Weights of a small mixture-of-experts language model, trained from scratch on English Wikipedia.
Training: a variant of SOAP for the experts, 406M tokens, 6189 steps.
Below are experts of layer 4 (counted from 0) of a mixture-of-experts language model. Rows are named router (the router's row for the expert), up (a neuron's input weights, with its number), down (a neuron's output weights, with its number) and show model dimensions 0-255. Each number is 128 + 24 x the weight over its row's rms, rounded and kept within 0 to 255. Numbers have three digits each.
After each expert's rows: a language model's description of what the expert responds to. This comes from a sample of Wikipedia text that the model never trained on.

# expert 4
router:103092086126149110167100157131129143129123115129106089111143154103107139126146110097091107151168100099088134148091160125089103133117098085099122102110111111162117091132098128156117158107136099123161120110083087142143122124115133107140142161129151150154111136169139161110137132120125117100109096158113130106158150141149096122136148152089168109093131168118144118166134092136122087123115148093132149134119115144101136151105136115161169096152125112106156148158123153089094092148114167118094101133169093151169096137126154140090114091143128124100091096084168105133148138110137132089132140150102144109101113161117135125087135103184103123129117168108086147159149111107158167140103113121090137157123156122120131141109102088149132140160128094111146127086146092131094152121121159
up1:121120106095172177146148134129134118145113103149127117123113146122121158194117131165133116128125139115146134121123101141139126122129128123181090125117126127076137152208111127131121143071128174157090132081127126117122116189150132146129095100114102133096142129136096132163131140081115140107131152140145116120104098121133150129059126139170172148140088115139145177124119090129126161137131136123151101135120109132151103119146133107150088141068127108096141123103107126116093112169128162132133167130109136101126145160122070084139120126076143167150144133145136137123117115098070174114124132134134175127083093102118149091163099139176104134109125078156146115121136139110146135132136138145142118158101118119168114099121108130101111135109151160112146154130115105162115154105132112
down1:126126102136110118124146110132120140123130131126104103129149084153123134142100154150161107167100161142127111162098130108169099140127149118128128162071129159127116170141165114122146134115161163141146098131119133159123145087091129133115130094184097128092108165097121117088165141162113129132143136129093101100160101109102154120124141141138133094121119107147118141116141106108134092115098154141145120125087151154136168142127114124124104099140132133118107114148158134094153120078097070101064153134120141097093112142138116153141129103145183129157139180086116121122114090128157152157159142123118152095073135147150156190122129123137107141108134124098112138128122149056107163133147139169152161128114136154144152135108152124070123071141139112125132106093128138144122185157117138
up2:153122125162105113126086153153144142129071133146158116086117101145146105125137144126120128107102154131112153098107097154162124166143161146095159187150112156090139130129128096127083083151084114175119108113192101110136132160144133098141110088073163121146147141143120110095156162160108121093127123115150157100134163127135160118144165121134100126098124134122115153136125112082134115121146104163160100105151113113109128123136132121130160097141128141113114087125141146132156151123085148116115151166107164160113158121114138150157131115137135100146143168142136123119110127146126142129126168145172174111123162122137160090152186158134148113124133161128142098102082114140147156111089068096143130079119122154136138151138146127141137131138089173123127155160118120099084124124156093
down2:102102139124132158114109149121137114121103111113129092156116130113135178133187145133137105132114143119121189139112118158090153134109079154151159112107134114155092098092147118201119130166125141153155127141126172144133116113120132097169114117126137160132108093151139129165117119141168110132120122109110108090133109143152091136128139161116139101104154154140102104133113109092110153118162146119113121131147130106120130102117099148130130083163125155162154160117095152150137113141131126130139113145167129126145165066075107147124123132113110105126097146111101115162166160145143150091113087115124141118086127135135137075120077094143114144100110109102142120181113154138093117113152074116131130162151153120148127150073137138144075158188150129155122082133135132144129111139106180
up3:088125167116155135115132109124172123131129111112142163074153118096107085142103145158148145106147135152087136107099118153124175106136128094110134126171088130121124135096123152106122125113132112095120104108109115111120145161137112143127131175118118108137132122125180104114141114140147122178109152086078110169126128128129135127096108144123108129141160103132135132124087109156123168165151073147129147131140146102122139121137156087139120142117129147128148126162132131139162148149137111101165137113081136139140117116169106088112082133105139148139163099148131116129159187160117124094104135113142109097107123080162114196147184179148089141125151138126166136138107172148104101090134121099138097084143112142165108089135129110104124132107162114107090137166093099094097108149143137
down3:127153129146105083159100134150157117126143110148113137162096109105115130148092148144132125140131129115124154123085117079139031129106124154138088128126116111160111123131154114097131162137110145105148101144145108138126156101111148111116109105168141126092110131085143084105130119123118132162103151142135130160115165132084114147137122092116117104062100136123157129177152137149165104095159135130130129119124142139141110138104118176112142126125117099142160081150149145104097145189145116148137080106121139121131110079158135152139143159103146143149115109141086154178088150127116118138126119121156123147133159103085109202128093100121143134152140151084123104112143125120153134109156116139095127162139132123060174200112120150139110121152138114138132124106139129141097121120131143
up4:113085131180107148096133190133144130151135147135126101084167102132117118129134133163083117149156143193141146150154155077117146144123116096122118089188123151194131153131131134118134130127111123135147117146090131106161137144177127093101136139121166135134165123136165091143116119101169150110165120141124141128093137105137162104146127150109188102132112123132113130095146124121151146127162118155147112134126171110091114108106095151117091165107147163077138125125116121117115131125128068142121114142126118145128133116110141121114105098100086125165172145108131119101105136161141147143087120103140102129142144116112122150082136149120161123114113103141118115084101084098105098129183116124143088145118093159131152137129109114158132137100148067097144143144132168161131097112135109
down4:176107144127121135108103113125117135094115143119148147099170114101118125114134152100144107137108094143137147182125149116161168104151119157076069129156144146112141082127102109140141133116144091117170124107163104120139105143121160138159138146151166114095150141120125136156103142109171135109167134123139161117081113091135099142148109160104148107112116094157104124120121118116146103156151157097185103132151114106111114142112101140105121134082115131115112119143146128125126141130107133151115148130142101109123138149142145155108137160183126120141141077084161114115152164087099076122162111097153102123127151106170153160148117150104123115099126161127099101122149136123129166172105149141139152121116084091094102145132165132147142084131150156166118113191148110148128078069137118
What it handles: Pronouns he, his, him, her and sentence-final periods in biographies, plus two-digit numbers like 14, 42 in sports and census tables.

# expert 54
router:107094089126155094164103152129144135135098114124107100096145159105107127137144093084097120151161099104099138154095155109081107142125099083096122102095120122162094090133103127156102161117147095126162114107080084135130120125117133110113145148147130143160105130172136167109138126131118124095103101135122127101166146139151087146131144153083171108103149168120142142162142098135123094105111147096153137135108114153113150160111128139165169091145114110094153148143126142092097102159118163138096104120168090146160096135132154142097124093141137130098102099085166098137159142110149119097136133154096138115100112166103127127094125103167106137137116157100090143155148118102151170147095115128095136151137155113121137133092094095147125144146130105124135133090163096139103145121131164
up0:142157138097108113134128136108149131103160177114129136079122102165128153142077132110124089097122110171124130122124139123147181118133097106155138131109141105107149158109136113141122146141114166126115145167150157139122141111142094109103131113118108126158091175103119164097130105147142116131098134161135124139091068142154140106115192127144128158148098125112134146121091166081099134115164153153106109156148121096089106090120143166139114092115097149132141093125148159122142141118178115135157133141112132205135105124127115156142118118105142088095127134123140088138114104115115103163117131130158128078108130105144173144137110124102101100090133104138107080114118142136153137130113144163170146130140125160097147105094155143092190186140111134131111102116127092143164112138130095
down0:138152094151144111113173083156089150124093145151113113096110096118109106125150139085093096143135191157125109124102141134117132144183116142114133155121091118119146124144146158164160155129176118142168096091086126129121132150169144118165098043123132071095137124110131122143122138151162124125158151119129129153106178109159128116134124137168157130093144154151138120156140094133115072088124128106134108114108132139158135109110130127121119143089146117153134136128127138098121138183110101110122098121144122089141136110106128133146104102121104068128144158133129143118109160107156148165123153134161142116140151104123114133102098121155096159132076153110120137150122098110114155127160135143097134139129119127104128130105112169085178111169095126163124120115127080136147137178095114
up1:110143151137109127091192140137143112080164157154124153149116105126153098137144107147110117101115134092086085149153101125145130144095133125142138103141133134112198171177100149079109150087109115141093134174174128097121116130168100131166105154157118131121100194128115138138134147133161147119133143106173094145102129148104130135086084104139132102148121107151133114134135164128114146118079150154173099081155097131113143140120130152101106153113136122131107113116138088100107128133113117087158123133119114149113119104146155088161161123087124122119138107147130106143138118157116116131114129088121170127123090136124161150131145165105158106125168135110121170097147123120122167115112123130161093171113147112113081097142124121107135138093126161179134143161115104155123113141150094
down1:113113132083107143128127098133098139119086175173142117150161095134159093089124086145186141137130123124113128115131128102143120094158111112152128133158109141143093166085122169131123089118142084131093139136084139126109107127157150121144128103178120121129145161114137118145120120128169122117100152170160127116128179138161091149093081120137103107072132140172087144159125115136095127121125128123103131095171109124166138118146119147075167146107168157143156092107151183109121112114085170138102161159136115146081090153120148093146142132120077181130115157122128120158121123139148103099111108142107169138113108164119133119148132155145133134110112149127139152125092152124135116162113094139135106161153142136154121119130124097168151141168125098130096108127120130163134123148100120
up2:124115102099127113118121151170139156128170111177132122128131173078161151167136125130132155110108109080104109125113104174121128123086140170110119103118074126128126153144132149171130135123136150106132163085151096131081083117137123130099166099133144079156120122144154134123113132123175118125123151092099133161127118105112173159088133142100131134179151157089093135098117167117137141138089128144117109103101115130121125108144114151104092097127149115158089097109080118145110147133173141169122122113158169131101108121114157124165147111135126128118135126133119106150142168112165140102125149163159099092099147104133119159120138103168171155164124137149129169118109077141140150163141121129117143155121066159110090083133093120101124142131141121133122136135121165133111146115090141
down2:122158123179062149136143148168134120077121124100128130165095131147158154132121128143154166101124074148119122104153135134107143146140117121140147117115115135115156140115112084122170174135128121130121113163152142129104110086133137105143114134100174141158097172089158081111111175139098096115136130090115142127105096121144113075108137095126123125132109128127125128152146114144167156119149106132129144141116128087130121042138089118153126115152118077126115128114128148150113148139096086176147121134123143147163108103090137129121123125132110129139136142133108120098097141099127169108098114155110110093172182117125137088131100126154155133124102144151125117163104141119162174145125149131149127105135136147120136135157126106165140111116079111137116139089144084154108111188062120
up3:095140147158111139101115128120130070105140087152090147132095097097126128135144144136126136122123142138116088124079117109152119164134097139103121142106122146159101147157091078094148114103112121158101102139186163080144087151139110145120152171156083133122130113119120120138147137103124160137104143115113121152146146114165119124111145180133128125167165143119143139115115148174095134164131089133140173110144120125071145169125133121084105165121176135128130063105098136139129152122107107160126180121113133087109128120162166126123100093096151126130129164106122114162157134123129113119192110127119086124123133148121152114144106061106209127126136161156136116107131141138122138092122139120131138132137157124138150135152117140090116170160120139125139156136122104122153138161124097
down3:137125157132126139114137122143122118149119142110123128155096134147111111093128161139172121141114097183148139143125125121156176107166127096090126120154127143168129116115115107115131086079131134103111141172113120150102138172135139142159185093195138111179090091135131103128127125158122141108124106103123154115172132098172110142094156112123152140104135110123159170106141156123147138161113114113101099140107157097093186133108116039100137084116096129126165111105161131157130139140109140107108131136135159120116141106173154133111063117113146128138105118148117119135110166118105136104107111149111135112124154108120160126140170131105151165099132107153081132110126152101125094145180140145098101125131119116167111092125159156130128169141170125125132141110156150163116103098128129
What it handles: Commas after author names in taxonomic citations like Aldrich, 1934, plus sentence-final commas and periods and table pipes.

# expert 33
router:110116104102146086140119112126111146109088115157101121141163138095144128144156102058152147181151117095113101135094140104138109096101142106128110100122138170116110121140096147154127156127156110118094106147116125141121126098102129121081121098175132152156166158148148155092115127127141118136112095130075130109161100128174109144160135131139149129122137158103117154138114127148121104107124169119107144167154104119109164092113168165141133120097083109123165146112115147104131121158137135091121162090150106178172113152158147118107118091124122121133117112113142106150128119102157115137155158144094119136109098141095160133101119139180129146153125140142136174139113132126124178160149118157095130121170145082125104093075061115146103142166153091109110111119161122153139123132103148
up0:158135100127140104153145111139115154116171135109073151067134137100092087129126139149095145097147140109082128119132096119171113149113157129089130170142135179141133132155097130108111100141104108129098133140115115125131135106136142127180116083125167158137123120118117132138114090111124120147095163148147130114157084125154164095103123119142148121107101095105128104118121115142146111129149153149091147123178151138100148119148143131154104203179093096122123119138101120169149108132129093134113138148085107100167147082158121124155143109140110129136147132148109147144134098115163129114137177151163149145081085088111108119119132132133090099135109189158130140108120122154130180112140116160131099118092168069128112161126125099117122178124127122160098122128141116105122123129144101
down0:105100131110088118107123122147102138128140128110122098101143128155144158077104110133118097104129165122134115157128058099098107124145129129129093117147131069137110166126091166146141106120085086156062138145075118102119138135090127144145159121122131134158123119107137111138132133111142106156121122156191179133123137118108104180151110092100124113109165147134115138145084110168182100108118153137131121108116118096114142178132169105149105137156155138112179132170117124145174168117098148143119144129126102127101143128129139115146081121147089173126108128098127108152152103116135139137126115156156150168160163152135101113143105110137100176149142083127139101166152142107137112139134115141122142116147099176152129138169096123162144156139138103127159105135101085118121148131126106
up1:141117158161151133096124141111167099090131128163105104117117145131148098111094137143149141144113135104148110119122113120123125143146131106127110118088147153141122160124155158114146154117119159119133125183123112132132081122126099144140120098101144130183107174106138134133135095125117126109125139125117112152105085104160178140099049108100095163072085159122152073118157151087147109136126168135122078116141108113150124120173157138080180124127107116148118125134115106126158117138136084144119112136186112152121120106141166140149084116108105090128151145119120144148134126123150122149182056134128165120098152109101117150133109103145143106148067140124106140151131137097122147171146112148127115097104122136119121115115152158111150100173143117116145118125169189122157136135141121
down1:122114159161144125161145155169121162104153095147126128107151133102105128156117117093140177153133095135129168148170123167144096116101119146141129138135098129113119116138132122113149154110102091090152072131084157121147113140133055156116133138120092106113104115145159157140135127150139120119090114132111103133138143147120160167167103121114136178120122109105122164138120162140144139090088175133135088100171154090102159133130103164145135157112163113167126109108125153159136122123124147111095130115136130149096112140115134133131132126082127125113112107097076179124140116110123136174128118147108160080134111135102116128138146056100149102125104161125089116155114085162150112132175159110113129113104133110154177116154163124124126165119144160095083126105123095128120107157154130
up2:145150079179132118119094094102157102124134120107137138144142122134093151115110133154127144148121136110153153091109115128110134171134134080112090114078164143167110125106155116101137107168161142109112165182146118107117150157124139118092170127161139190144147123151119111120077131170109140124143144109090137109164140164092104163133135125129161162129124109088091127134111159137159132122147127119142125120117131128148133191140111136087131126129107166125151089091090104126144169118165147107125119164134127120115125139156125099163131110116123092073126136115115140144076149156105105118104116125120104181137097137120131141131127161129124128135073113092083163099121120108161112113105114121158148116113111128158080088114123121093128116174109129079117104112150143164105131171102148
down2:137140145126107155122144137121132127129156113108106114174118080132077127179116158092106132139124105124130078114142152137138116142123079116157140144147122101151119125119149097104099138131149101133090139079172130143124130158146137136150107142145117180143086136138097118102107156085125139154139085116135119122080144120150133076127131150112110093114118105174106170156138155134188121145124136162095127128079135108131136131104139083137118157179149082140145122130093160135128152146104141104072088127137115114121128106123159153118156113111197119152129102082112135125139107070137171112146128114129093143136074092153159150128092104151161121136145161134119113154159175131109114126144147153161130111094127098133148153147152147133143155122078122111146128137147114157130116114085128
up3:096142134094104108120124136143118107121099111098116101168129130141147137126127172105128110126150146152109132125104141145140137149155133129092104114170098154097153165148127136120159133162097137133106147177144115128156160108114073123102114080129152106120156118138138108176147127136151116062152137161120133146119096152114140079159103151092115118147083106156152127100152152129143139147126173161155129160136156125143092128106111147155109104113187173125132145142122153180143127132156117147118104086171126148148158096134107105092092147128105120149125111095135158121090133113158120147074139092112111077111101136162151173109122153081149129137138116119125106120081116116079111130118078162125087119186145122168144094144108138120131108141144154127145152127165135129149102116114119
down3:134120157161119113131125127125152115128153094103092163143137113150124163126127136125115147138125164127118120172153155140113160135151087152149130130151131097123167128116122110146162129103098117143142100116114131126106107115116088171088143104152148129100131126148104151122143144141085130114185116131111085084166173129145112125122183155119088131118090148142178091136146133177137124186132163123141108145104087115144137140170117165159144095116162118109119131145184137152070134072092127148126096114102109142079113124100107129145152140124093109114128092141104085104103159135107089093147133151136121148110138113168128133078113119096121120195127160106114126132125140139125149190123179097106118120148138098107145106155156121096116126108162140144131105138089118148149125133127109
What it handles: Word-internal fragments of Latin species, genus and family names in taxonomy lists, as in quadrimacula-t-us, Amphisbaenida-e, Euka-ry-ota.

# expert 60
router:111094093129149101167097155127135147137118114135116100105148157108099129134151099094093116153161090096092137144100159119087106130124092092099123101104122115164106089127105139155113156108138098121155127111088090132139109120107130114121138150146140141161105136169143166112149141135124120089101087135115123098169142146135091122129145150094170098099157167124143119172131103142123091116122146097152139132114110146122144154113132125167169090141105111097153153141122150094100094161120163121104106130166086141165090141128150138093138094148130123104091092082170089124152126115150116096138142154094136123100110157104123126087131110176100131129116168100082150158162118111151173144106124112091147158136154116128135132107097097152125144160123106115154127092157091125103148122130164
up1:136160134160133086136115145163108170114131169104117140075114135115149133120177096131117133138099113132142128142164105125100130127141168148141116146110105128106115127116136112118135137177135163088088184141122111146143168139194113128137101172128165089086111141101099149161126145143148089095151132139158080075137124105109128114174133167134108104114075135133140165113096150114144138089111116164126135134114122165131103082129116131118080136131078133167141128153148134151153149107146126120136109125128122090096132199138110123089172127145103122129115134147148112126128130145120174146141150070162134135136117075150111134113114107157100110134162121093109141106130113117146118112076136101158140117155136148127083112155134119115124153087114126078105159116153128144099108129126114
down1:101150157135117114140144114097115120083145115122134122165126141143093109090128091094191144131142158174137125152092157096114088156151181136120112096153127143111133128156108159130145127118126116113092168140137117136178128139125109128112116114122134139161108109161154148136133177199148104133153090115093131130130100176140192143141126090119103117088100109150097121118146128118117144116137139111110102064160189093121129107118198100114119139157130133110133123135138093113176102120137112112135136129132117177092150138151128131160134091119143101109126128124143123112111091158123099125093166142120113117083120113103125123149088177119121164127127133112147134163140134120139184092119147110148123112114120116121132132130154117140165131138133100132187162130110101134163113107181116
up2:169142118125086113153098145132106131106108106098158142110148145110122115123134090114102097111115099151109150145122113118101121132148137149177160106135129124080103116152117111159115124123148139183126145130151142115125162179135093107130102129100112155176125131127121103104117170104107130145095092141133119098127112127141193160096154143155129157159129094148151140111135103121133196209117128141128173120154112088099094124089180114089115097088096114076125130134104080165142115128178127128148113140125158143109108121106125145129164119163121127129136145123168131122119121108155139137117139100128120138149134105111158089111140131146135105136127127104079103142095121160140106123162107150111172155090111157097112124137162136076126176111158130118123120157093099126164154147130138
down2:127142135127144109104135143136167112163117134110136150157147134144128122079105138118115154127120113085124127123137135108119120126113113116136104128096124140172142175118074150090135082117105140093166137141098115140107116133117154090110110100141124097138164078097153150149160147171110134125137098074139132146149149115144138088129127069110138122107087141143136109115175133147100108142133165171118132127144094110124103110108141079116128117127132098164190106118132147134102163166148121133127103133132122102137099154092107124117123131136102132126111139112157135110161157176126122136107179168101124113107124155127150145101124113141157098146207135150099129138114128158159174138165161137076083148114128122116138102122127097133077103152126111177165095120144148076130100084108139
up3:152170066108116096142149150133124096162134151136156142089122130119127113143152150139164134123146126158138119121088126155132117118114185099145121158162125178111135177118142157170152151122152119111161114151132115107136102138116102149084088144116109089095110151099102093174099159098105147094155145064136105129157163146132110137113142120124115125136114067111122104083139139101150135092107130161150128092119114121150114110134148104123114136114115122143123146159083123123144107123127100124122103144082163109142118154102133114190121090173171104133153126092083101148081119138137106123107137106137121127103126133128164119123165110184162154129146110157110166159163149130102129093109127135150116125129146142116108102108128097104138130146136095115169137160133143133081112180140127
down3:106147171073077113132109111169142105127105109105114135124105132122170151191134116120112135142124159057146131173120112103092109103146159148135125154122125096115114158134153175122131115137127170106115107177156121151105158136096129131179132096163105159150122157160132162124111097110127112127133116137079101118160111133153148136109094160145163143125102088141129104131163147158139078119144153134122117108079129135081131109176142137118138146087172114121153127158116150117122140081125150139163136156144136153111123075172119114129138143123149105100127140149111092099065107141107159149162109134125108074151136152123158180111088141114147131099128127072128148114126111100141151099137147121145132103151140153140149111135133117130148120153123136122117146117131093152113106095128130
up4:141124166140123116133091125135114119147115125121110141183146122108135125100140109144160119140111163107193093173125093171108145133109109142118146100169116118105125089125134155175149118134130149096132131141125171096163139115160154118155154134128126145145131101139101123087106095127120103153146139166123148117138089123139085124122124142128097129141125092108132096084135127150105124082119136091132145132115146103134129121113120110108119139142123131113066113095111126109130147139133096117153132123128151153198111175116092112189143058104089109111163132128147092153133163108100111141118131134144176138174056097118138131136142110109156154132092110135116144134109167117113114168139134128121173135137093124152111101123153141170088175136099163154150143132095130130121149105145072
down4:179124156142138139138182144139107172162104107104116108164106189159104100115121111151142137122111167135127099215126156105123115081161142161165107100152111129105078121133121138133138123154097123087131104126114132115139133111124190142102161123126140109121120156092170164111127147143161124128140135174098127120120145119135093131143133143099154111152120114100096160120132107144111142106066138166145138139141108137133118133093136104136194150139137117157134096168120127122145106128148108116077123124130144114133119118166156151124124121088120146136108170156110115173135128122152138141126110145139110144120099066137099126134135098100130114118106113120090134136117135109152182127158104078130118077135160097119122089154109099113114118142112107163147135117160092094111086110112149
What it handles: Sentence-ending periods and decimal points in numbers like 9.98, plus articles a and an before nouns.

# expert 47
router:117104093131143094171100161129135140127115110129120087108152158105095135124150102093090113144160102106096126148101166113096099135121103097091130093105101114159120088136093139156115157101138091120159123112083082138125126129110135110137134143142125154150107137175127168110131138126124112093105096135127142104167147148143091132133150139087174103095155189126147128163130098146125093118119139095140147129107121148122158146109124124168173087153128110111157145139104153096089090163112163118094113121165091142159084124127148142089118088142127117098099093089165105139154127113157132091136134146095142117109125160102117125090137106171098135124109153103090155159157119116150163139111115118092134152137149120116149133114096088152126131147123100127148133088158094126091151129130165
up1:158147124105167130098133122178147117130066114137164154121121117113152100105177114143139118158122158140128109145109129166128113133158076122145116120152115125131138137120074071137148104128149136140153090146085113164139173105143110133135120101076131101081136119142117100103163174132150127165104120113166151159081150103105158111110097108135116159115145127136099130118130114088151161119127133115127148150124138160112121136088165156124140133129102172137125086136177129169127132117086126119104121103142099148119110110130123113160185138119139108152128114145104144138143140146128137107106123130142154138137143085158128161116169122067138180107116110130122135106080132160125092170090109151146152143129183175134113150112142161104139125147134120113084139163094110183108132135113148
down1:136117147145100113149127132154130107146093118115130102107132111160137151156146109114157140135155102159181118113118152097108156130118160118126114147087134123101113094113106119137135117143139132105054119128098141132112104117143073105110128097096149075072130174156124149085123131147141085145126174100123147096125144111137118130106135123105146124142142143162138169116161103155133109120097149119133139155124127121101103137161135112177143131090094159131110136107162138126126111134097137122105136112144147133118124104115176163139132194138140130097124131132110099162131098132128096119140163124109089128113107133127151113175193124093093106105150118137112162107076154175151147158150135146145160107110084089122130144090123143153121160079127155138113097164152113106147108171195130
up2:136140158119121119085143130124113123148126108116108113094144148104132117079152128112148139106106146111120155112117098109118129121131113076151124130138155184131135161158134141155119137146132105087115100144139106097139118142120097145152139118150204130087134120081158109090141094114125111138105151098163089102145152139130136165117151138082090135110146150079111131113120153154144114100137119118139136131125175181142155147100140124108107128143077100131131129152109159131161103134175129168112150114076140153062106144109122142138165111117085138161130124153138155178134157168129097131115133143097134145130094136132127129145128167112151150130080133161143137130114091178125120108143113081157158129147134153153106117108099086078148091122112119166151128136074164130138118122090103
down2:112140120144113107079107134099132126116082119168104124139133094109122124135158175074095129158159133141123116151098158073148145197148124086156122098098140122131169153140119139132114142154153133118094126149118110147148136114119102155138123129109141120111104119155119122097126103132126135146120117121127142164127113135089124127109128138122130135145117130128106115166124082128133103141125100137103114143183097130107169098116130093128160120121158129081139100119134114137085142166132148133133068163151153154119102111129183151110168135111118105118140078102153115125105142146111154176133149173095123124110134125180092101157169116101181087080180129107152111161107112133171133131121112132122169138123146173159114109105131094129139133098120138169149083129151136078167137145131149
up3:112135147124153073137108147135137123145089130149113146109110156146118143158141105126117122125133120163143120120055128130152115150125097106142140123102146130152155158174102129135136116140107106152132136130128115163153117146150144103134128088123118094129163122112120101119123109142103133148138141146129121097100111141085160152152101094129155116166139140128176141088157136149113161099124092132136129132188133121119161146140155123138098147181140126104093088107128086178108143115133164070168128105065122160101109122099156102097125155151100100105160138071144135094157062176139149152143109146120082127145159133162141140176093135127129116118102087155136135108168115118091111128090129148124135122117118106121136141134099111150099103156083181144166156103150143126129145146125127
down3:110130123124105129176124139133109159111155155139120112116107121175109147143134096113131108099106112122130109150125108151166128148146126134124145174129110112146091134088136148081137097097153116109108127094149157154157141121138116118181127115131102124144109095138137127165139196100142116121115132123065152145078149104132116105090128123123107133101091105084119088194157138144089157127123179116163088118131134145102145162147138095123088080130159180144133133091151143128110146159135134080104125136157143129081134134123135088177111088131097117115133171126136149141144114138143156138153128145140134148154115164115136109110142114107129093115131126148114154196147132137151112132190136138150099111146137140130146139125115133155182138138123113131104091134102131111158139144051118
up4:121121175165127149084100108130164139118123105134122115114120117163105089165121172122118121158110133116117129099103108139157098155125119117137129132124159140145146106167131139075101132100091120137138130128132130121132127124147119140125113088138137125132141106135156144101116111115123108102082111114063092161146127083095124154144148174110186098143121154095105098123139123099126112104119106120120117091118126171154129124119157136134130146142037116146130152102124112137151090155178160149111160118142139148178203151157154101155142138114109116113143130117169128110102121162102143123139092141110139183131117114157127096165167116124164118140105108146136153098155122137130132109129137121177124142123113141161126138127126111151144083141083148131114136118092183083085146180150126
down4:108127114113089142123102098110152128120094121150094127131151110126088159107121137136143131144129103117152127131169176183144118055123132099117088136111105118128180155079155151118147114163139146126136117133138147132079167118111119114166110140152154094161130130112120085136111134161060116121094138121155110140131147106152129151115124120103151128140155121162130148137101142133134100134131134149123163104107107070125139100139106134135124150135159151102118146120091104144111155128077139095136130119127090106130109113142154134135147128142134153140099176125137162138127126122095150119126166076134115100147121150190133109129101140170125100148173115137120104150181100097135165113106100186095143132137137162062153101157191137121105147134112095141109139147126143115156161092113138
What it handles: Final and in comma-separated lists of instruments or roles, plus &, /, or, semicolons and equals signs between listed items.

# expert 21
router:134155120145133144166130162163093108108145120134091133157139136126116128142137108160112129111100093115100167165172161166103107151117073093166126149116160163161124105099110121130118164102120122135151155130102123136105115086108149082105127166131144148140075105125085152107079097154136112110146102060141136115167123147109104080129135127149126153175129131148176141151163146164141135124115159108112142142106129154130122108140146147146101101146182145136146132094119099136115105161086137102156106120116121133125093098167118151109120120135138129135118110141143152129142114170146111115130159132114162100123136125089115105101153111147121087097140161131102156151151160156123126094126127153095096142077157149149124073104097080158161150147093129105126132103158134154119157103137142
up1:120158160114134114177120133135114165084120069147175142165148108142069093154143133121116133124138137062131127100124126126125137117123143131116129117111124122132115161149122068141165137093098122124108139106133139101132109124124134119102125112140155130125145116093116121157131108158135166134150131154140098099150134153155134113092156120144134091124137110109121127110142164137150143093146175143128112150147112114064115105151089152063155146144120117115121127118159137139118106127086185154149130115098113144110136118111108169132127112147116095084117179150124091128128163155135154146139180105130174121116093114136134177156072094148146125181128146109108099103143191122161134148096126110105146092148164160127143102087108133132163179123106151154131145126118107122125138112133163
down1:128170104121130128102124121165179100142140150134132094093121096156114156116139074151170162176138105141158183118109117102133120105137129094097145144184129123111113162129102163105098091159162138133159149129107163090144115127119156122109136097092114107164141176078155107114132112122131086141111139113112145112149155154121155148147098105155117165115114147122111139148141115148117121125090102127129115160098145132130128147104154121174110124090204114119151156105144145130145138092119101120174091149125110120082128139166124131097134094138177129135095097064154137109132134145106127136117158119183148103148153118090150128115157169142151114123135120081170138114130130107135111117135123170088115129136134150097141110103124124129116116122167131121125111136149130124102133082111087
up2:106148105115123130148142146112121109149143126142132120117134142147101102183085123147134132158087107127185096125188113126120132103147111109140151116051116149130124143128111151135111102080144129151123123054108152097164163143117073122106096122102153120140124192098148127136070140142134124124098176103165116136110156119117146104127102132135114139114108136131148145095101087151119101136089169172136156145127108145104132101130161136149163131094169098125140138088118123129160115139087113127132112096100149150113135101169143142136143138120138113148149152144132144125168147146158130133109106110139142142184145140109137095120107119109125109131117129137071107133117130115148145104130120109133140133108086134145122146179120137123096171142082100162128123179095150146119151120201145
down2:155116147113146142121090140095120119168134108105136106177136129125137175098104141132109113129154122100113129155144158147105099136099116115175079158135107096115128104112105110129153160196152145199118121124130149168120113181164118133104143121121144098142134090141130141126135132125137127159149110138118152075150106080135106156108127114129121161157106151070119135157144177156141142104160129114116117162140101126137134107162095124096096094156110166063105135142133094137149109156085094133153120148152103115126095153126125138141140138152109111105122147138100128144145118134111142114123175117119111103103138096125140084114126132143096153144141115171164130148185183134113113151155064125140115097117085107129145120142128109119135085095124133140135148102116092114168134087115119
up3:120164111101146110108201146112136107129124168142125102104144092112132104134098117110110143108167178127166114172142117156102111165128095139124113160136103127128112129132123162124140141142114176084131149167181093113098129164095128120137127067154093128154146120115164143158139115138104152122120172109105148156099127085135099132154131154144115161120159097123154098122137128109115139102130135111170101159140148115080135163180091139123129115131128150130093174101103106156108081097117126100170129156147145097159154115119111137132112142126125118142122082119114136158142108115113121123111083103141135102103119116121156117135081158147133162183147130131157144148099106119116112159098129122113146099180099104171133093103137144097108123129147171144118156146090121129105159111107153
down3:149124159103172109141088144156120117105143094149125112112102121188138141136123114139135084119143107147086139122156170111186170102097128108097142105159131117128152123114122066119107128135148137102141150117124205117149115128151124145149110197131165114145084147133087131100138103096160115114109088133143178129107120119133134152111150130079153109131131163132122132133124102133125149156102140088083118090141117135118144146111142086127130128125143128107178099146140124110098120136121127153106144154128106114099141110116167141120109119142091160080167144144080137135106141136116174122115186129109167162112120100137139148145171093093111138095091148131135138127139124163159112101179134103167104150085117116136158151139133119152137124144129105128142113096106124160104100127085113
up4:162122131132121115095094155090100136107128133142159137162079172144100134125142126128122131079113123135152117130159115113137164135110097110110128177172106106126117094146082104140115132146122147129112095084152129144158167104124112122153162140139132124165088138145085139136115125088124085172128117090119129166133120154152116105160130130131120088095107115090083149144111117137145148122133118163104131098132173139184146114108115098113130121122183156104148126145132118141167104099112160136135147114124146128118165123165105102137116110196111160118123175135186126150134121126121118121095151119109142132139110115088095094103149127131155085122104127166121175138164144087106144057154093122137112089119139096113146118126099107157139140176123151165115146114084123129111131110102114
down4:162125096102153140163156113161172134154180164110129129137121118090126108147167138094160124189133126113123121111122149146149104154176151129126145097087169138161144095133150154125154120153135117124125147121143124117097117112149150139095112131130145110116129141128165108109120107163142144116076138149141134100137115111149113150107103172101162127154118172144150096101139141131123093133106158159147146183119137106092101124125094118144116178120142096134127133096134125101128172133116113161128117125150148171155094072095127122100142130083103135134123114078097127126098084049110090115156089102167116132114108148146110146094171146125099108150144114121094104124143102119088109168131129112112126144110110154111093171135145121109135101120149132146126131157192123111149118132162125
What it handles: Paragraph breaks after sentences, tables or headings, and the "=" signs and words of section headings such as "== Biography ==", "History", "Career".